From a checkpoint of a small mixture-of-experts model trained on Wikipedia: a sigmoid router.
Below are experts of layer 9 (counted from 0) of a mixture-of-experts language model. Rows are named router (the router's row for the expert), up (a neuron's input weights, with its number), down (a neuron's output weights, with its number) and show model dimensions 0-191. Each number is 128 + 24 x the weight over its row's rms, rounded and kept within 0 to 255.
Before each expert's rows: "comes before" lists some tokens at least twice as common just after its tokens as in all text; "comes after" lists some tokens at least twice as common just before its tokens as in all text. This comes from a sample of Wikipedia text that the model never trained on. Tokens count by the router's weight.

# expert 7
comes before: "9", "0", "1", " the", "2", "8"
comes after: " ", "2", "1", " (", " in", "–"
router [137 160 119 114 102 166 126 138 162 163 156  87 152 123 152 164 155 110 170 123 112 110 153 144 112 177 139 114 142  76 129 126 145 163  99 128 141 102 152 110 135 160 135 113 123  92 114 156 131 183 156 108 115 132 140 139  83 125 134 144  74 156 156 118 119 137 116 161 116 111 174  87 138 169 145 148 100 105 146  78 132 120 116 157  83 147 113 110 128 175 124  92 107 134 115 117 115 115 117 129 143 145 109  80 133 130 151 107 128 112 156 105 139 128 148 134 125 133 139 162 169  85 103 124 135  89 128 140 130 136 113 143 177  98 162 125 146 134 136 136  75 140 108 116 129 163 156 139 110 144 119 153 122 143 127 173  85 124 158 114 156 136 142  92 107  87 167 131 109 124 145 149  99 163 114 122  83 131 140 113 131 122 156 128 108 168  88 129  86 119 147 122]
up11 [116 119 157 146 105  99 128 136 101 141 167  76 130 148 168 182 148 101  99 110 135 162 156 145 154 131 123  85  96 114 129 112 122 158 113  90 142 150 110 121 123 183 134 126 112 124 112 155 104 110 126 153 161 117 174 131 149 130 168 146 122  92 127 155 140 119 122 136 107 141 105  98 151 116  89 150 129 104  87 130 138  88 109 133 122 142 145 135 168 125 108 114 133 150 110 126  78 123 118 134 147 141 140 109 162 127 159 150 129 101 127 140 100  99 105 143  91 128 105 113 123 129 138 127 115 111 148 128 170 110 174 138  85 152 142 135 111 120 166 111 149 133 129  99 108 195 171 113 101  94 117 121 127 104 155 142 170 177 113 138 178 121 111 115 105 140 147  96 121 148 115 141  80  59  99 137 117 112 113 140 128 101 146 129 134 122 156 167 119 150 176 131]
down11 [147 118 139 127  98  85 163 115  92 156 163  85 118 120  95 121 137 106 108 150  91 148 174 131  96  95 103 123 168 112  86 146 105 162  96 119  90 115 117 124 138 158 168 117 103 137 151  49 119 143 110 135 175 101 163 166 158 163 130 136 143 114  73 148 144 123 144 128 107 100 135 103 129 128 125 134 128 117 130  94 136 112  88  76 116 114 157 158 137 140 125  96 124 148 159 154  82 119 108 147 110 104 162 106 107 116 119 125 116 145 133 125 154 117 130 127 154 189 104 133 148 135 149 178  77 156 119 138 109 133  86 112 143 113 150 139 148 108 135 177 101  84 137 119 119 107 156 128 140 146 130 119  99 172 120 140 119 128 105 105 138 128 138 167  90 156 126 148 124 125 145  98 109 133 102 127 152 131  99 121 124 135 115 136 161 116 123 108 163 130 141 138]
up12 [153 141 128 125 134  92 125 126  96 125 127  85 116 121 156 130  85 149 125 157 153 166 134 123 143 146 104 141 155 105 145 129 124 158 174 126 141 164 191 149  54 146 140 149 156 130 116 126 162 138 147 123 104 137 107 121 165 146 109 137 100 147 110 124 146  82 108 124 158 155 156 126 113 147 112 147 144 141 156 135 156 105 148 146 102 138 137 131 146 121 149 140 118  84 120 101 144 163 129 152 126 170 181  72 134 130 107 118 100 136  89 156 103 131 191 113  91 142 129 133 120  95  96 116 110 148 110 129 104  83 105  97 123 105 134 147 125 127 135 156 158 160 131 108 155 136 110 139 110 102 113  85  92 138 114 166 176 124 119 144 156 106 109 130 159 142 112  95  90 126 139 133  76 147 102 121 142 119 165 132 156 158 156 124 151  87 100 130 119  98 119 143]
down12 [135 124 110 110 217 178 131 143 106 149 128 102 143 113 117 142 139 120 166 144 128 132  99 116 134  96 143 133 107 170 160 110 115 140 141 111  61 131 147 160 147 114 134 109 148 136  96  85 115 126 129 104 171 148 134 127 145 114 103 129 149  89 133 162 111  96 136 148 108 104 119  94 107 116 132 131 112 120 133 140 114 110 122  96 169 137 180 124 115 120 132 105 109  90 170 104 106 109  89  89 124 112 121  99 173 121 116 154 189 133 134 102 116 171 150 106 164 139 113 117 143 133  93 104 110  87 113 125 139 154 170 135 123 139 141 131  96 131 115 114 109 139 105 143 154 117 136 135 133 145 119  96 134 128 126 128 153 107 106 156 113 146 107 151 123  58 114 150 155 145 119 138 151 139 184  99 128 140  90 153 138 162 150 105 141 110  97 163  86 153 106 124]
up13 [150 151  90 149 134  69 170 173 123  88 132 182 103 113 141 112 148 136 117 174 153 109 118 121 149 138 138 127 101 130 104 135 124 103 145 150 124 130 127 134  94 186  81 111 122 128 114 128 178 163  93 137 128 144 113 114 104 138 103 134 112 126 112 124  66 108 144  97 146 138 128 201 118 140 171 147 170 113 126 123 154 159 139 147  95 122 124 143 139 130 114  92 119 142 153 115 167 146 152 127 147 153 124 111 150 131 135 123 135 139 105 155 112 118 153 128 102 137  98 192  87 143  91  98 109 188 178 108 174  95  98 136 126 136 146 131  98 146 137 106 152 120 147  93 129 101 103 158 105  75 100 128  88 136 104 152 133 174 116 113 131 129 154 138 131 143 121 129 120 117 131 119 132 109 121 147 133 142 136 107 163 123 120 132 159 122 141 148 107 108 116 120]
down13 [115 120 107 141  81  93  89 130  97 110 135 154 145 127 110 159 156 138 117 144 157 109 117  94 132 129 117 123 127 130 139 162 131 150  93 103 136 134 102 145 105 137 131 133  97 144 104 134 122 133 126 128 156 155 148 120 174 118 164 131 129 103 128 195 121 130 172 143 116 152 113 192 132 116 132 124 159 123 164 110 145 129 123 140 125  91 108 177 102 127 102 142 144 143 138 165 128 113 130  74  65 114 142 153 108 119  94 116 154 138 160 150 104 121 125 170 117  77 107 181 140 159  35 129  87 156 110  81 118 132 153 124 106 100 122 148 119 115 151 143 134 101  94 137 122 123 131  86 139  91 127 144 125 134 141  89 156 140 124 137 130  78 122 116 152 136 130 130 137 107 107 149 141 125 133 118 176 134 122 132 118 131 108 152 153  95 149 129  91  85 149 131]

# expert 13
comes before: " ", "1", ":", "3", "4", "5"
comes after: " |", "N", ":", " It", "″", "°"
router [122 149 147  92 144 142 158 150 130 111 142 108  96 161 103 154 148 139 118 134 144 126 145 144 114 167 127 115 152  91 142 124 135 140  91 109 113  97 171  97 115 150 112 102 125 146 132 172 172 136 133 157 123 133 158 119 100 133 121  68 117 132 133 157  78 103 107 114 126 167 159 127 159 151 118 174 135 127 129 122 160  98 132 117 107 151 119 124 162 124  98 127 103  77 129 143  98  92 154 136 144 119  78 139 151 135 158  99 162 116 122 121 134 144 160 136 131 115 139 150 145 118 107 132 167 152 154 121 112 124 121 162 157 140 130 113  84  99 109 142 106 169  83 143 123 138 122 125 150 115 155  74  51 154 140 133  86 126 118 118 136 118 133 119 148 110 119 173 179 121 143 142 113 135 113 148 101 174 185 112 111 118 147 105 135 132 101  80  90 133 119 149]
up11 [129 119 142 101  91 162 109 113 203 127 155 144 144  86 160 184 118 142 127 140 187  95 118 115 158 106 120 110 119 149 139 139 107 132 153 170  88 145 163 157 164 167  82 105  99 130 114 135 149 122 118 131 154 109  93 136 124 162 140 173  69 134 106 137 116 143 139 126 140 137 139 132 122 133 130 141 104  99 121 169 131 129 131 146 119 164 149 132  96  91 121 118 159 110 134 138 138 167  96 109 116 160 124  93 126 158 115 125 106 130 101 152  93  80 154 170 135 116  97 125 135 125 119 126 122 133 129 115 113  82 141 121 107 152 128 160 157 152 122 146 117 124  89 104 130 123 132  89 143 104 124 106 100 114  79 182 121 104 154 155 130  98 144 127 123 129 106 128 102 127  93 148  83 149 153  80 135 100 126 122 168  95 113 136 113 141 135 124 134 139  87 150]
down11 [101 118 158 149 128 114 138 101 124 153 105 119 125 102 131 127 119 154 114 123 112 129 152 102 146 130 129 152 144 136  79 128 176  70 115 100 116 117 130 152 156  94 119  81 112 140  67  86 128 148 152 102 118 130 108 138 104 113 140 124 160 145 182 104 140 121 110 117 133 118 151 119 135 102 145 124 129 110 109 123 131 152 141 112 107  88 130 108 125 126 147 182 151 121 146 130 116 178 115 149 144 127 171 122 104 131 107  99 145 141 129 114 125 113 100 127 116 112 131   9 146 146 183 121 108 100 126 109 109 145 147 116 150 101 132 121 134 154 134 128 139 122 131 142 145 142 162  61 151 164 171 132 154  94 102 114 110 121 165 100 123  98 127 112 155 153 140 132 107 119 125 150 117 178 133 126 129 133 117 103 113 108 120 123 180 117 139 103 192 121 126 147]
up12 [148 144 121 118 152 120  88 101  95 186 130 120 159 112 132 121 123 106 143 173 101 102 100 118 129 107 156  87  90 111 104 151 167 115  91  90 100 169  93 120  97 131 137 104 136 118 109  85  85 107 156 140 145 102 172 144 149 101 124 114 164 162 115  98 139 133 112 145 128 101 164 100 128 133 127 143 134 133 178 152 104 139 120 157 130 129 158 129 151 140 138 148 107 138 143 104 174 108  94 123 119 135 117 114 167 122 157 119 139 168 160 110 122 153 130 144 113 132 159 106 116 139 119 132 155  96  93 162 113 116 145 178 130 155 180 158 128 153 117 103 137 126 127 145 132 152 147 120 129  97  82  95  88 107 110  96 167 107 130 123 148 100 108 134 148 149 120 130 118 109  95 138 140 157 129 141 131  88 130 126 119  94 120 132 139 143  98 124  48 165 151 113]
down12 [104 121 137 116 124 110 133 116 156 198 122  82 118 125 106 129 116 137  90 159 118 124 116 161 132 109 158 151 109 115 143 124 139 112 137 135 140 159 138 122 114 149 144 117 120 119  69 155 130 132 170  89 132 115 123 140 126 177 162 131 144 110 140 139 152 127 148 162  78  84 103 139 155 116 142 105 130 122  96 134 118 133 155 151 101 146  99 110 147 127  61 149  91 126 114 114 119 139 132 107 156 108 107 110  78 138 153 148 145 150 134 104  87 163 149 113 139 133 143  90 131  93 148 158 163  94 126 122 127 122 157 141 127  73 132 179 131 132 145 127 117  89 138 125 149 144 129 140 124 108 189 112 127  97 158 127 105 108 153 125 145 123 159 122 138 148 172 141 106  79 144 138  98  97 140 105 132 116 136 119 200 151 134 137 121 159  73 162 141 102 161 128]
up13 [125 150 125  81 172 138 123 116 104 172 134 109 140 157 106 167 147 136 138 148 150 119  77 109 112  88 106 115 125  83 154 164 112 137  93 111 137 139  98 135 119 151 145 103 135 116  75 117 128 151 137 125 117 110 159 152 107 127 165 142 132 111 129 157 112 147 132 182  84 168 142 106 126 132 138 110 113 123 142  98  94 150 124  76 188 101 140 149 114 136 127 117 140  89  82 114 116 118 131 131 113  99 106 125 140 125  97 123 116 107 155 120  84 163 161 159 167 148 125 137 131  86 114 145 125 142 157 148 148 121 178 175 141 141 129 141  66 143 149 122 139 114 129 149 136 107 187 125 134 156 136 111 100 113 159 132 112 104 163 146 159  77 136  87 122 111 124  92  84 110 139 138 153 130 168 152 116 124 142 127 122 115 128 146 131 159 103 116 158 139 124 101]
down13 [159 128  98 122 120 141  98 116 100 105 157 134 150 160  84 133 118 152 121 157 155 115 100 150 144 131 151 153 175 120 134 138 112 112 154 132 162 127 117 138 109 135 153  92  95 133 140 136 100 140 156 100 109 114 122 174 141 122 141 122 145 140 129 134 112 114 122 159 130 167 114 148 142 132 132 143 151 127  80  86 105  53 153 177 160 125 164 132 106 119  92 178 139 130 115 163 108 106 128 106 139 154 152 136 161 112 133 171 112 101 133 176 107 125 104 111 150 162 117 135 123 137  71 102 131 156  90 137 127  98 125 135  71 136 116 128 159 180 100 163 192 169 102  92 145 111 121 130 126  96 133 135 185 155 147 150 140 150 138 113 130 131 113 151 131 114 166 130  94 118 127 100 118 128 147 141 117 122 107 103 107 125  99 144 128 154 102 139 151  94 130 100]

# expert 2
comes before: " |", " ", ":", " Party", " States", " Total"
comes after: "\n", "|", " |", " the", "-", "=="
router [145 124 151 132 174 158 155 161 146 131 118 136 164 161 141 124 171  94 135 118 152 101  96 150 116 124  84 123 122 126 158  89 135 169 111  83 112 105 177 133 175 107 137 122 163  81  99 109 107 157 155 149 121  85  89 119 122 160 132 113 114 145 119 174 122 120 104 134 102 152 156 119 151 183 155 144 116 129 162 129 136 122 124 144  92 145 122 116 147 130 158 111 133  75 117 167 123 111 135 115 153 178 110  89 167 145 141 133  99  85 166 110 128 125 147 158 110 133 144 156 128 131  89 124 140 111 148 139 134 141 147 115 170 106 143 118  88 128 117 103 114 135  90 147 115 104 125 128 144 109 141 103 118 141 129 158 143 156 130 121 129 134  93 141 112  87 147 151 127 169 134 163 108 150 142 116  98 139 112 100 137  80 113 108 124 103  73 133  77 107 111 125]
up11 [ 88 137 133 117 109 104  81 131 167 135 124 114 143 138 169 173 105  86  98 129 144 133 155 158 131  98 116 133 126 166 143 149 133 152 139 112 134 160 107  89 145 148 107  91  81 140 130 112 125 137 136  86 139 128 100 132 165  97 168 101 113 115  99 128 156 117 131 118 122 163 109 120 137  87 110 134 119  70  96 108 171  85 171 113 161 140 147 140 147 111 152 115 120 115 107 103 121 121 124  95 132 171 123 180 165 114 138  87 142 150 124 141  87 156 107 128 154 106 153 156 129 143 139 111 132 134 168 135 113 141  93 109 148 122 145 147 113 184 178 134 114 139 126  80 150 133 160 115 141 125 133 125 105 170 138 122 149 149 167 151 133 102 105 133 133 138 122 142  99 161 119 149  74 128 143  97 112 109 108  94 145  83 127  97 115 116  79 113 116 146 144 128]
down11 [149 118 133 142 126 108 174 133 172 147 148 126 136 149 160 155  89 112 151 122 127 133 159  98 126 114 142  98 112 162 145 136 163 170 136 121  81 133 142 130 126 125 111 128 113 152 106 157 118 111 129 115 132  75 129 117 130 141  92 110 125 106 192 113 142 137  84 143 157  93 157 119 156 108 102 132 105 104  96 100  95 176 145 165 171 163 107 141 136 153 139 104 125  97 110 112 163 110 136 166 155  75 131  93  98 127 155 102 117 168 105 104 119 134 137 113 124 108 103 154 133 103  91 168 121 149 140 107 151 156 117  99 156  76 118 107 170 101 134 147 141 127 133 117 116 113 123  94 136 134  89 150 111 134 134 147 166 158 111 133 102  90  90 161 142 120 151  96 120 168 106 125 126 131  77 103 159 143 129 167 122 142 115 139 159 137 123 132  97 129 164 147]
up12 [ 93 122 129 137 113  75  73 161 156 166 142 133 114 155 127 189  96 134 130  86 119  66 167 144 136 144 151 129 104 108  89  95 125 123 146 131 145 126 118 138 162 117 153 147 119 105 134 112 126 152 102 147  68  97 121 129 124 145 121 102 124 126 114 144 132 153 136 110 120 171 106  90 129 139  99 129 140 138  56 127 179  98 122 110 156 144 143 142 113 109 128 141 126 118 111 124 129 121 153 117 118 109 103 103 146 139 157 117 126 153 106 115 129  90 113 126 124 109 134 141 138 120 137 131 138 130 131 109 115 135 142 109  98 142 110 139 127 149 153  76  93 123 117 110 170 140  89 150 116 114 143 150 129 158 148 122 116 160 163 147 150 119 158 156 185 132 152 122 113 120  90 159 133 120 147 141 142 120 103 109 169 123 185  98  71 141 187 168  86 141 141 115]
down12 [169  98 164 174 154 126 130 184 139 154 133 115 126  81 115 160 179 170 148 152 153 103 131 140 151 175 146 107 168 114 128 106 149 125 132 119 146 137 134 122 119 141  99 106 143 142 107 107 131  94 136  70 117 116 122 129  68 128 119 161 142  97 124 125 136 121 105 141 153 135 124  98 128 112 156 156 104 173 123 143 148 134  90 122 157 168 123 169  88 131 151 144 112 163 148 142 101 135 105 117 113 128 141 133 133 155 106  88 123 173 113  86 144 136 135 138 110 114 150 113 153 162 135 112 122 138 111 106 101 151 121 130 149 125  92 117  95 141 150 153 142 114  82 157 164 116  74 120 117 149 133 151 158 125  77 127  84 134 106 164  93 148 106 161 125 120 141 154 114 134 108 131 127  92 110 139 141 155 157 145  84  80 136 144 141 108 126 107 105 115 103 157]
up13 [ 99 138 111 144 125 159 112 133 142 137 132 110 151  98 148 161 119 165 145 115 133  94 120 134 106 136  88 110 120 147 167 136 141  83 103 143 154 117 108 155 129 122 103 146 112  85  86 101 138 164 139 103 160 109  82 136 155  87 132 152 117 160 135 118 141 142 155 168 128  98 134 131 141 142 134 113 126 137 159 114  97 148 183 108 111  99  99 120 123 175 109 128  97 121  83 138 131 147 116  90 135 123  92 139 153 151 147 141 113 119 114 154  95 170 110 112 152 112 133 158 147 140 110 140 164 111 122 114 175 117 123 153 134  92 117 107 143 112 140 161 120 122  87  98 203 141 103 142 129 135  78 150  66 127 122 146 146 106 140 149 150 162 108 132 116 163 148 107 100 125 120 146 129 148 134 112  93 121 111  94 138  92 178  81  82 133 149 157 124 126 117  99]
down13 [114 110 176 114 109 104 116 148 102 124 134 116  80 112  86 143 118 155 129 108 103 111 137 113 130  93  97 146 113 147 143 130 101 121 105 109  94 142  86 121 123  86 163 118 121 127 133 135 110 168 125 163 165 121  94 123  98 118 123 124 104 110 174 111 145 178 108 143 140 141 108 155 156 152 133 107 149 140 120 131 160 143 129 112 104 137 105 131 105 108  84 110 107 100 101 124 166 117 171 141 147 154 106 137 141 128 160 126 116 105 140 110 142 170 130 107 139 164 126 185  86 157  90 131 114 146 126  91 133 135  86 121 154 140 133 109 152 116 109 109 126 116 137 168 154 107  83 205 124 147  68 151 123 144 149 144 117 121  74 142 114 150 126 153 106 147 158 135 160 130 147 135 130 147 156 136  96 112 105 134 135 161 201 110 105 137 128 169 126 124 128 123]

# expert 6
comes before: "-", "|", "\n", "==", "===", "The"
comes after: "\n", ".", " |", ")", "==", "==="
router [124 150 153  92 109 146 131 117 120 161 148 102  93 122 138 132 170 148 121 127 149 114 135 178 155 167 100 106  99 103 142  92 126 111 111 168 101  88 169 113 153 149 110 114 129 132 116 148 135 109 151 121 136 154 121 158 113 154 123 138  93 143 124 145 133 122 146 121 107 149 151 108 168 172 150 145 128 102 186 110 127 132 131 138 117 130 106 148 185 149 114 124 113 118 115 115 106 109 174 111 162 109 135 118 100 131 126 126 155 134 114 149 155  85 139 118 143 128  93 122 174 101  91 140 194 118 174 146 117 125 148 118 193 112 177 142 112 114 140 152 110 176  87 117 145 152 108 118 134 131 146 116 108 101 125 132 101 121 114 107 134 157 123 109 114  83 196 138 153 112 136 153 131 149 129 103 122 139 110  87 143 115 134 110 139 170  72 119  93 137 110 126]
up11 [146 140  84 204 115 131 126  99 153 139 178 103 112 157 144 114 121 122 119 109 127 112 165 139 151 149 118 125 134 107 121 134 120 151 150 142  91 114 122 137 172 118 147 168 131 128 152 127 111 170 134 124 137  88 101 145 147 115 151 117 148 142 164 100 153 127  99 130  94 100 163 114 146 137 142 166 136 107 107 107 122 110 136 128 151  95 104  86 147 128 135 166  71 112 117 132 107 103 123 128 117 156 104 113 106 109 175 156 165 146 102  85 148 117 106 141 114 160 108 140  94 133 133  95 175 143 110 131 139 146 143 112 141 124 164 161 145 166 122  93 122 166 116 117 145 158 138 121 106 150  92 182 153 165 144 120 134 134 128 113  72 149 172 131 127  75 170 137  97 102 119 108 141 166 138 156  97 130 117  96 144  96 134 117 137 127 126 111 139 131  77 124]
down11 [ 97 131 135 169 138 149 126 113 123 117 126 113 114  94 159 182 116 144  98 147 117  64 116 130 124 126 137 158 169 120 113  89 138 149 114 149  93 140 119 114 132 141 137 151 128 117 150  85 102 153 139 137 130 154 128 141 149 126 121 114 128 133 131  57 142 134 161 115  67 101 129 103 102 137 141 134 163 145 167 142 142 113 106 151 108  92 100 101  78 109  91  98 140 111 123 124 136 135 145 103 172  71 125 122 199 109 160  90 135 190 141 160 130 105  99 140 130 131 121 160 125 119 126 136 125 120 103 106 134 117 131 156 121 170 155 117 157 108  93 136  94 115 130 151 114 168 152 142 111 160 156 126 118 138 138 106 136 157 118 118 134 158  92 116 122 112  99 133 139 146 102 148 152 107 133 160 170  90 106 143  92 127  82  95 106 146 124 135 155 133 144 106]
up12 [129 134 115 118 124 145 124 154 134 107 181  98 162 112  91 124 114 110  75 146 147 146 109 119 133 157 104 113 106 142 132 104 112 159 106 114 108 141 119 122 144 125  95  99 145 123  82 121 113 112  94 100 119 106  91 157  95 109 172 177 149 114 102 152 140 127  92 159 107 104 168 160 161 121 163 147 128 154 123 139 140 156 156 106 154 128 117 135 122 135 115 145 114 121 106 112 140 121 150 180 101 116 165 138 119 124 136 115 150 110 131 114 129 163 100 142 131 154 124 151 125  95  83 154 143 147 132 155 122 155 122 126 138  97 125 174 126 129 121 130  86 146 123 108 165 103 192 100  97 130 101 126 144 138 131 143 113 115 132 160  88  95 108  88 110 112 137 136 146  74 199 107 110 146 124  69 153 147 148 143 104  97 147 155 174 121 115 120 145 129  89 152]
down12 [136 136  99 121 152 165 119 175  58 138 169 137  97 101 152 176 143 133  86 135 145 106 133 155 110 144 140 171 118 137 137 160 143 135 129 107 149 169  96 112 124 126 146 133 103 107 131 123  86 162 137 141  91 109 109 121 153 139 119  82 136 166  79 126 140 136 162 155 150 148  66 118 143 124 141 158  92 139 108 116 110  95  83 132 124 118  91 110 116 140 173 161 120 124 147  97 143 130 145 119 129 104  64 131 135 160 137 119 151 136 155 155 129  97 139 138 149 104 101 144 137 100  99 191  83 143  97 111 162 100 116 142  99 161 161 140 145 107 130 127 152 111 166 146 107 163 148 152 126 136  87 166 141 144 142 120 117 101 141 105 129 113 134 113 116 109 120 110 129 108 126 148 113 126 150 102 139 153 138 122 120 135 140 133 120 133 130 188 165 104 121 148]
up13 [144 119 145  92 120 100 166 103 137 127 147  83 149 145 141  72 136 130 112 151 166  41  96 151 121 173  69 110 118 180 125 126 104 109 116 152 121 143  97 134 125 144  92 133 121 129  96 102 156 135  84  88 146 123 178 112 129 158 133 126 111  90 110 122 139 137 103 158 144 100 133  96 132  53 104 155 127 119 100 137 149 129 125 162 123 123 121 155 102 133  76 120 169 159 153 152 153 145 150 101 149 135 117 175 150 141 164 122 139 135 167 133 147 106 127 109 118 141 127 114 174 129 118 114 132 151 120 149 133 110 106 145 137 146 125 147 157 143 117 113 163  95 136 117 142 135 149 145 124 115 134 114 137 135 113 125 151 178 119 120 138 141 100 149 156 117  94 117 139 177 119 100 147 105 134 152 150 149 102  93 136 141 136 173 114 132 115 140  89 153 118 131]
down13 [139 113 129 147 117  76 128 147 126 156 144 121  92 139 113 134 120 184 123 128 163 162 141 128 161 114 139 107 117 106 146 125 146 113 152 137  94 113 139 122 131 127  97 118 101  92 146  89 175 135 132  95 110 114 126 126 111 116 100 184 117 150  99 115 229 149 105 139 131 117 116 105  76 109 148 115 156 165 167 116 109 106 207 172 143 138 143 137 122  94 156 148 115 110 107 137 155 112 120  77  89 142 127 146 161 150 128 135 141 149 104 113 140 109 147 142 102 148 114 118 134 131 101 111 151 107 136 129 145 117 119  95 129 126 125 138 114  98 138 159  97 156 161 136  72 141  95  91 124 158 145  69  87 128 118 108 112 109 134 135 139 140 116 150  83 109 114 117 139 123 129 160 130  95 138 141 141 157 136 116 139  97 108 147 134 116 111 131  99 145 167 119]

# expert 9
comes before: " ", "8", "5", "3", "7", "4"
comes after: "0", "1", "9", " ", "2", "3"
router [117 142 110 102 148 170 141 134 136 138 161 104 157 145 162 117 147 112 107 144 200 110 141 111 137 136  99  76 128  76 109 137 142 139 101 111 103 126 126 118 162 167  85  85 137 145 119 126 143 121 134 124 109 126 122 132  95 142 119 114 105 138 115 126 103  85 126 149 130 157 160 111 156 201 117 127 118  82 144 132 182 122 142 140 115 164 135 139 146 122 106 134 132  81 102 153  98 139 177 106 168 156 120 148 124 139 123 140 166 131 115  97 112 109 175 118 140 160 137 149 125 123 126 119 125 178 125 154 133 151 161 148 159 139 177 152 161 128 154 125  89 157 102 107 133 123 122 159 108  94 131 107 106 125 154 154 107 153 136 119 113 127 132  97  87  99 158 167 139 121 132 165 123 150 109 129 115 153 121 148 147  86 137 106 120 137 104 134  68  91 141 123]
up11 [141 133 162 124 147 121 104 117 107 193 128 114 129 176 114 129 112 127 140 146 145 114 165 161 138 160  90  94 137 134 101 115 103 134 153 159 139 145 122 166 114 138 169 138 145  91 159  93 137 129 120 132 140  92 105 127 164 103 108 146 147 116 137 151  93  88  95 120  74 100 108 144  91 120 150 100 138 132 137 129 112 144 105 114 110 148  90 146 141 149 177 103 117 136 116 121 156 131 145 141  72 185 142 114 135 165 130 136 129 124 139 145 110 119 138 112 158 106 115 129 148 124 136  75 127 191  99 150 153  96 127 119 114 127 172 155 129 114 121  97 109 134  93 146 139 121 108 161  87 120 100 124 124 156 127 148 114  99 145 127 140  93 168 116 120  94 145 142 152 124 177 104 114 119 108 138 163 210 107 122 128 102 134 128  92 103 155 111 117 150 112 128]
down11 [ 81 169 124 119 112 141  95 201 133 147 142 151 131 121 185  98 139 153 135 118 103 129 126 151 137 161 118 113 148 136 124 161 126 138 154 102 147  99  95 126 163 148 156 131 117 132 143 134 154 132 137 136 105 127 130 126 143  95  95 161 134 145 119 119 143 188 139 109 131 141 144 160 112 140 131 113 106  78 122 109 153 148 121 127 139 157 143 162 101 130 168  93 102 128 162 119 109 137 141 100 170 133 115 142 109 176 162 110 118 131 123 162 109 135 121 112 136 148 123  64 144 129 160 110 105 125 131  84 151 157  89 130 137 108 100 153 137 160 130 141 141 128 139 122 117 128 122 144  76 114 103 121 156 130 119 123 119 125 102 119 149 158 143  78 110 121 109 132 112  99  68  98 168  85 150 122 173 135  82  81 143 108  65 153 113 138 116 124 100 115 105 106]
up12 [131 102 109  73 144 171 175 125 126 135 142 149 106 119 158 186 167 125 143 189 155 136 114 161 111 119 121 134 124 142 127 132 119 145 117 118 104 145 107 143 150 132 104 107 134 111  95 165 107  93 143 142 116 147 153 118 121 126 168 118 130 135 163 120  98 110 143 108  60 102 139 131 153 143 121 168 148 156 106 133  99 108 166 144 152 130 147 128 154 133 144 145 134 120 153 140 117 111 120 124 137  75 128  90 106 132 164 137 142  95 176 134  91  97 175 123 145 117  98 132 152 108 118  79 132 115 145  86 136 108  88 133 187 153 120 164 118  98  99 116 118 124 145 106 124 137 164 119 126 160 125 119 146 187 128 143 103 121  59 129 122 131 180 108 115 121 176 128 168 113 131 121 127 134 104 156 114 123 107 103 102 102 166 130 129 127 141 126 132 142 114 138]
down12 [125 141 135 130 127  87 122 146  99 146 129  85  99 148 117 106  97 170 169  97 112 169 116  93  94 119 137 123 154 141 105 122 152  64  90 167  82 137 150 173 104 113 135 141 136  89 115 145 142  98  57 110 132  99 158 133 138 107 107  93  92 105  94 109 104 173 109  98 130 130 133 113  97 109 123 117 140 101  86 141 153 143 125 117 153  89 152 157 128 120 127 144 133  96 131 110 118 139 151 142  95 159 122 174 165 110 116 164  98 106 109 123 156 150 117 133 135 149  99 122 128 143 103 151 128 144 109 135 128 137 129 130  94 126 148 100 111 130 120 154 139  99 150 141 117 114 148 145 134  91 153 117 124 120 102 151 137 132 156 163 155 119  97 168 137 158 120  99 127  86  97 128 173 122 173 143 156 121 177 138 100 145 157 122 106 121 111 145 106  95 143 161]
up13 [ 75 135 161  82 119  94 139 127 150 148 142 135 120 120 124 155 162 120 127 152 141 111 150 180 164 123 129 137 153 155 157 109 122 124 125 139  84 125 137 143 169 149 120 107 161 115 140 141 126 121 119 125  85  97 141 108 133 100 153 147  91 102 120 109 123 143  98 114  99 149 130 131 106 114 117 145 164 146 146 187  77 129 155 168 135 136 137 132 120 101 149 144  78 139 113 144  99 139 102 111 134 122  93 108 111 165 120 130 130 115 104 135 118 109 143 135 105  89 118 113 145 109 116 106 133 114 124 161 134 112 161 100 106 167 102 146 115 120 163 147 170 124 155 114 155 139  98 144 153 155 116 132 117 107 139 130 127  92 109 137 136 106 161 147 190 132 185  72 125 149 119 144  85 135  64  91 125 118 113 145 169 123 152 149 127 110 162 167 107 170 101  92]
down13 [148 139 154 144  86 116 126 113 133 171 146  94 130 127 119 136 117 116 149 134 119 136 141  86 100 145 154  96 128 107  80 164 162 117 107 135 114 126 126 120 108 117 144 125 118  90 145 132 125 110 132 119 170 134 119  96 124  87 143 156 116 125 115 137 139 166 142 138 182 168  83 134 126  86 119 126  85 159 167 122 117 118 152 135  97 125 127 111 145 164 142  90 175 162 160  76 137 128 104  96 110 122 127 141 126 136 102 130 147  75 150 172 133 122 141 124 107  98  76  99 153 119 121 126 148 130 135 137 138 151 141 138 101  93 118 142 134 151 121 140 153 115 151 154 140 154 123 110 137 157 153  80  71 108 121 119 138 100 145 144 167  80 147  80  94 157 182 100 151 107 133 130 123 144 121 143 159 146 181 128 146 170  83 150 135 122 114 113 130 115 109 162]